From a checkpoint of a small mixture-of-experts model trained on Wikipedia.
Training: a variant of SOAP for the experts, 220M tokens, 3356 steps.
Below are experts of layer 9 (counted from 0) of a mixture-of-experts language model. Rows are named router (the router's row for the expert), down (a neuron's output weights, with its number) and show model dimensions 224-255. Each number is 128 + 24 x the weight over its row's rms, rounded and kept within 0 to 255. Numbers have three digits each.
Before each expert's rows: "comes before" lists some tokens at least twice as common just after its tokens as in all text. This comes from a sample of Wikipedia text that the model never trained on. Tokens count by the router's weight.

# expert 38
comes before: "\n", " ", " 1", " 0", " 2", " 3"
router:119118111115114150138118126135071108140115088125132095082133169088101128078131168088090100099165
down0:144102122152150136136138120110154116092087120168118141102129107124169166167110118157127147116103
down1:141162152112120124152154131148081104118096099116097094116137130161143133142135098136113131142120
down2:137113116124154129143099114119105124115126132149117114121132097120122115164093094113126101148080
down3:121174131155108135086112121135149116154092144095130143127137176125135156128138121107180143131188
down4:149133160109119124130127070138133108114129150135165105127147190157145110148131110153099174141136
down5:105105122121165108070125074151138140101135124141090127121096070085138140125150139128147168122145
down6:106111111144117122165146089103167116120119107099117138132099117125114155168163117141079134151136
down7:112151154148107107129136129109131127105137142104169133134112089173109119120115107084131082153138
down8:135182151145133068151136064130114148094108127125086129134090111136118096129114119090099113110181
down9:111120148146128115090136154136084123141110124163130141171110174100142158082124111174106140133113
down10:145167124141122083149131174104129170129162120140083117076114153138129144098149122129094111149139
down11:126142142156130162137110193150104121152126142112114116125118071142115155093122112130132151113133
down12:095161133126168150129155117155111119128149116125122114147122111131136165068115169140158109138158
down13:132152150107100058153109105098134111123153158146109108132105117131119117153103085119117144148077
down14:110122099095138115147136124135138139165138157145137096122128138112127110104168112152145149077082
down15:138171105122103140138106127159104142171145111143117157127115148080152116135118135137103114157111
down16:141126116131145126138156165112108082140106130097166098155113155130105154127172141136107131098118
down17:120122101179167131124123125098140136086092146135154118140067152147122112136149138138155122137139
down18:148122122148090092116140072147091162140106115102137126117161098121146139134101073195126151105120
down19:138142152116157150142131118152125140117138128108119141126129148151140131127132110174138141116124

# expert 53
comes before: " a", " ", " the", " an", " been", " re"
router:161170143130090127144138126143106133142081113082115114113122152106137155101116111114139086134098
down0:148113119120134112145140140109119130136144102148121113128170096153153128112121108134124189082130
down1:114140095120101127091094102136106124100124121169124086085082121114156146097117129167128141138123
down2:131110197117115134157100113109135108115093141139117126103155101102111118101120130128107136162090
down3:115120139128120168087097126131111099116152120113089119128086164132096141151139136124089154135090
down4:108141155106121120124120132113122137095113136097126120106119173124125151138117137142077104154111
down5:191140123157097115138087140132142093078154097078150128123129086138133149136119108099141161158118
down6:119102150162115086103152117167109120156119116114134110086111112092098136147156133100104140111112
down7:132118139118124101174132152098110128164157069135167107139149143108130100146152134154167103148122
down8:131115094115094137128102099142127086136112135126092190103162143111123132139115153104170100109100
down9:161136115125075155120149104113092137094128125147101111143094113183083159148163083086137101124134
down10:143132141133097143170070123114127098164148134202142128103152137162122132122159123171153147128154
down11:139110135159153123147130105094133155116124153131150139114106127158136136170137146122142094166124
down12:128115103086141136117124067138103174112147151129140132138113094108111109089105108151138161113107
down13:138147131132134172145106124132143110178132125117151115111149162161123118138094131092142113110133
down14:134152155147158130146141118124151103172121105133104147084132143175131163146145104089125145118116
down15:106135127138106132097153117095120080097135112118130113134121100109115133159134120073148122170063
down16:146137120156161131132104112115127134171149138114168127173167144156158119127139155124160146156116
down17:113142098096162186115100087123115146118153154151135123142077132091124127132131106117137163116145
down18:128076151111114150139148152137157159121146113122138115132131096136108121106117133139109147113106
down19:131060118139109151092111082102119127118125145108115110104105174146146112135118120131128173132141

# expert 56
comes before: " the", " be", " ", " a", " have", " re"
router:133103118111079155138140146111108136112103071128138092153123161145144153125138130096138135098135
down0:161103152163159085117109142110130130104165114115131095085093163128149132169102134133076137164127
down1:125155142169119089141091170113135118118117097125076189124137090115133108119110129094155113129142
down2:108140095100133099080108087136124140138114114125110113091142158108153077119116113141151118169123
down3:142129080149122128090110151131127137106130154131146100106117116139084126103166104118091119172118
down4:098158141161126142088139136133118184113111096125092143118110129134128094140126065103154140104116
down5:077111148145080140150100134121159144112154111156090119153122168113128156131133187122133170122126
down6:156151101083151187154129185097105117130128097120109133158049117145096107127145106119118120120152
down7:097141138104110112136140157148082120103120123143103076112114055144086110098130125112108108151140
down8:121129113162080125138123111170089109113099107099114119125154146100117129095102190098092160156134
down9:148113148085133155130153120156190139123116135126081176087097151077119119119083172132140124133118
down10:055155110092131155125085102110121129131176145097120181178098143137130144143135146099129110140114
down11:104123114161143117139129140118095109123156100136074114094099150099117181145149099124136120161135
down12:134134160146138156121150082148121115161140134084124119120116092167163155131125122114118139097134
down13:149125167156121122136150128139132085142161145152106152140147109104089113090105104109086118114132
down14:140119112148132135102134181109131096090077154108156180114124109166131127118125080104098133111115
down15:135133152160115128138096138142132155121107151110135113156134160206160129104136075080144110125122
down16:101143152168134124112123117121114095139120103147123119116123153158139118125134101085138184104120
down17:131112088119140144126158125129146147119121128138143100152183147088149115109117136153116098127115
down18:160122133104116155165097117136101144138147090153134119090136092155138104092122137139105169153168
down19:116115119108143144116119115141116174142114091123159091125141145113138137125139140151117125114096

# expert 36
comes before: " to", " in", ",", " of", ".", " and"
router:178156124083137130122136090123132115155113097127087142141114164122130116128135144110147072107161
down0:135151130143121134123150121162135112127137107127129191087146127124147137133131085100107117135078
down1:163166150127124133149095115158126166106048139123124102117178133086160145130105124143150133125096
down2:144088110163162138160129136084175171131128154162162145175138138119087104175104098140141166150097
down3:130097126133137095152132172125098142098155125130102113152165198116119158154161096134125118131182
down4:122146165083148114127124148135092144093128137127098108125084184102127157154128121114110132151134
down5:145157144152098154099109163118195124156121122123123163134199138090074164151125141102124079108143
down6:135138121167130162096131144122131148128140110121101093140124113130098121160097131171149167161141
down7:114117125109124128149096144132166123184099162086093163154097122149126102126120148113117115150150
down8:132149098145129115125104090163146138117162103146157095158103156106120136134148088121144145129170
down9:117146105141094133100165136135121147094127135117099094124110100080132082128111114102114132159054
down10:137122072132092126141087089116085115145110117109126142143139125113104116106119143098127115139150
down11:123124112109144104131128146119117077112175149133142154169148131136075143118116159109164083159090
down12:149108154121152150142108133127110154094149146107144126145104137164150118146149127114111134109114
down13:157139140151111142073134143120111194137152138144094132127160110168126105113152077120165117097113
down14:130098149138112106118147161168116083111099180149144130141105140091128095118110151144156084138147
down15:125160122116125150134118135081156119109100092120135117158131099130120086161117095140148149169116
down16:087143142126127156065120140121083170191096113133138101163139126116122143073147128134091120131165
down17:082111124164079145131147129141134144115123103068166144158157130116111107086103121131079105102149
down18:122101161113115118111159106101118154125130157095121152159111191120146143107108098139135143138085
down19:153094109103109172150132117144137135155115114100139168088122192111129124102115128126115131152156

# expert 34
comes before: " ", "\n", " 0", " 1", " 2", " 3"
router:141145132150127096119175139125098128119147110132141111137130144109136147125119113125138106100161
down0:090159130114085126116099122094132106139123163089130127096104121112150159133158101100134106121131
down1:131142132154136126135172131164121126139179156113160126102138105119099138145119132108107162172128
down2:114126123115166123103122120109136184153113122130129112107116121115117105127114098143160141121161
down3:102166128104175145129110154142092118099108138110075157138092124158148125126135122142150096126070
down4:124149108104150086109161138150142156154153142108139111139110062134128093053135144124118099140135
down5:123117062125131116113149165143135142072082100162083116187110137164160124133105122076131101164069
down6:106123100115149106085178177097137129136117161127117173141141141129132121141146104150147151139139
down7:127110148127114126120101140111121133159154135121128157165075128162111109158126101129135071132082
down8:136136101144099135128116132116136155110143166128144110117163159108125120129150098138128173076103
down9:129125134147131149119102109139085090106118076116128112090128123107128149146130132147149140152103
down10:161137124113132150128112095167119136078154145142127137181099104133141124071139152136133109164176
down11:158131178090142107118159122121133145192132114086143139128131127114099116169126073139097114137121
down12:130129104100119121145104106134095118110108113113118156136175123104118094107134147174144132114184
down13:127143119117097135098142120069156171108127157129129088141133128194111108103123144091124131147116
down14:161105127112093107112153134161144114185095186156110126178144142119112169095145136145192145123103
down15:125145102129124115129120112106121118084128120121127132149088111124139099183099133132122102147140
down16:125133148142126125120136089123121114070129117083164161132119165110129102127122104128132131084129
down17:151140112132124110092127130124140105118120180122192150101156122129109142131146145127152159146149
down18:090106120123147137126140108136127138126131125155089063140105168121129119161118156170092098131126
down19:124101127124094127142123160120102086090103147151174110127143153117118132151187140123177133121122

# expert 18
comes before: " the", " a", " his", " an", " her", "out"
router:164128088109105149134138114119114101168126124089155075116153156092183123115129130112148160109135
down0:127143096137147171102115145143144109105073124146140104137111156098129140170153107172168103131126
down1:124111131107095126128117108116144185113132159066149136095128122136111120126099134154144124114147
down2:101126108146132136139124105118121113137145146106099129110156174105106120113163155124115128131173
down3:121079133117132114121068086091161123131095131100121125114111149132136135159094140118099139103122
down4:118142083166172135125138152110120148105089159152113141104148132143110104172104111127097141120074
down5:121118136112138117079116089107128166084081130133142116148100123129160127153121096130116151191141
down6:154114149149158095118124131101179114109137135134102213138118121155153148136175140150146127120128
down7:150158060096132134103130149113126119140137139096128088115145179133110093187138108141168155095108
down8:132151109098158142151127085084159119094125091122119153139174145201169115173139133142141148125150
down9:128093137117148119138095140124094126120137109114089095160101134127162129097134111115121104131117
down10:082103090161146114144183126135105128117113097116152124125140139155114094121121118077186167139153
down11:084147155100159151171151107146152091153128081105136113168160099154087108128173145113167125128120
down12:088114092151120154104146161160185183111153129123133119091136132109123114102114170125122111148120
down13:116180091140156123099141125119094139119093115153136147133131109176148137133120155144103100108091
down14:136144153132123179109156155105071106145143151108109150157137115121125146106121148117186100098133
down15:136135125164140137153098142134089135130120107121161129105123169118148121151083139143105152114103
down16:147134142131111089146120125160151138103108161101165132170148135079150094130110157085118150144101
down17:106101100156138099108158160060130111134119138147150109102095140150150138115124106148099112132152
down18:101122133112165142100113083125126081143089089152123140062087068127112159159152148126116133097126
down19:128156116151171121103139145169133131114123164144151137154115135117106138081137119139106143173128

# expert 4
comes before: "\n", " The", " In", " He", " It", " This"
router:148130125096076148118135103171146124149130114110100133121179123088133152117171135136162132079117
down0:131114137107082121143156119120175087205186106156173135095122128101146167140106149165099125135130
down1:120154139141141159072184141130109112147189112118130098100109141097124078111091165094112102134135
down2:108093085146123137151083145113100128115114144170136120137120159149108110129146165096106133094177
down3:147123177083134118126133133112140144098138131119175110162151105118131148099170128147126106125119
down4:151164124128111112131132168125097146123140127110147124116098151127115147168090114104168183129110
down5:087098124173153147122126156146129165147123119140126125113124102131124147129144121187155144082174
down6:147127132126135120116158096110135116130066098119126129089162126156139153138118131164109135157109
down7:164137128130111075136122175153125125141118096113068084112110197156119138131116139138139101108149
down8:149108161130107150173158176105123118135118114142105145168126112124149131119131129128115125075125
down9:160130150113140119088118150103158122089122072097133093107163150106154099140107110121117156130104
down10:163104116089114138114152118120144163118090157107156131114110091142109119127103125089110162121129
down11:123169127125122112130127115151092144103097146123112116142108104098118128152115117088121119160173
down12:170133095127148107174133147088138134147126112066088113116122113155126122118146115127170102087080
down13:129125097115134114159142157089149133180147110136109130107193119125117132138116143165132181110129
down14:150161168141115156138134099159120098131101124133133139103116096140133078137122144146067143104159
down15:096115088114148139167112152143139148152168131152121162160100115086148119146110130167136165132130
down16:146109116076124136130094130137114124122119152118124120128178100110111137120138138145102157123150
down17:097077125150141152072097117092115189170120142148116132145124147112160140149111141137110141120078
down18:152082137095124142086138113121127165106127163076159142136146130099123085185101126088156166160117
down19:151128125140101110151130117119095127149116112121103108116133128150164114128116072103157105117105

# expert 28
comes before: "-", "|", "\n", "==", "The", "==="
router:174166117127090134144155109122106114179129086115130123112137137103174135085148132101156136103124
down0:135104094111149141114144106147108136096152143125148081128082123146124177123123169128103096159158
down1:143143146119112114160145106103165159104117147122148126110134093102132106139135121133165153134140
down2:138104090136162114102098162089138196099101172070122152125143147113113126107128110142167118135109
down3:126138146139091136087142102125131123151117129131080131108144192091138124146124078132107109087190
down4:092121101132156156132116115165116133153117130110131110122122161130138097135118151103129089140174
down5:095133144130102152133106112125134068135148133109105116131154139075134127120126169151136123158095
down6:140140105127114139069156115127176141110126152137119133134103141125113156179118131093107159150133
down7:140072139131163140098102161123128121131124115108131133147124145106127132164139119108114162112104
down8:134077131131160102114149176111147121177081154148118141112162098085122145161112166102130129127135
down9:155147145126117119079096125134119124142110138075147141161121203121122104149155132155165147123139
down10:121127130111118168118162120114109166175109127125155092103114143140152112098154160133131091171152
down11:106125110097124135178150091165165123104147155121113133123115133177117108140125164157111119117134
down12:167121158129151122113126143148115131144111119129138090097149124159153095132175143137120089150113
down13:173157141103123136162161130102137124159119115149150139178134141109145127147152099093151121132111
down14:130157141098124140142090145186107157118122135108150145130111107153131146088125111143131141159124
down15:119162137128133113135135121155087105128108132095142134135137167169129140126084124192146137118159
down16:145134113120106132127122082121082083117120130135135112082097139041132136132137172084141135150119
down17:126151160114117087155117134153142102119141147147124143097087093149151128115148097114128157150091
down18:124147133133130068109168137119111125089171117129152114132136142140066168151133173139122114131154
down19:083120133146157167107080128121128104103143106129139120132144098144124108098073101166132131118129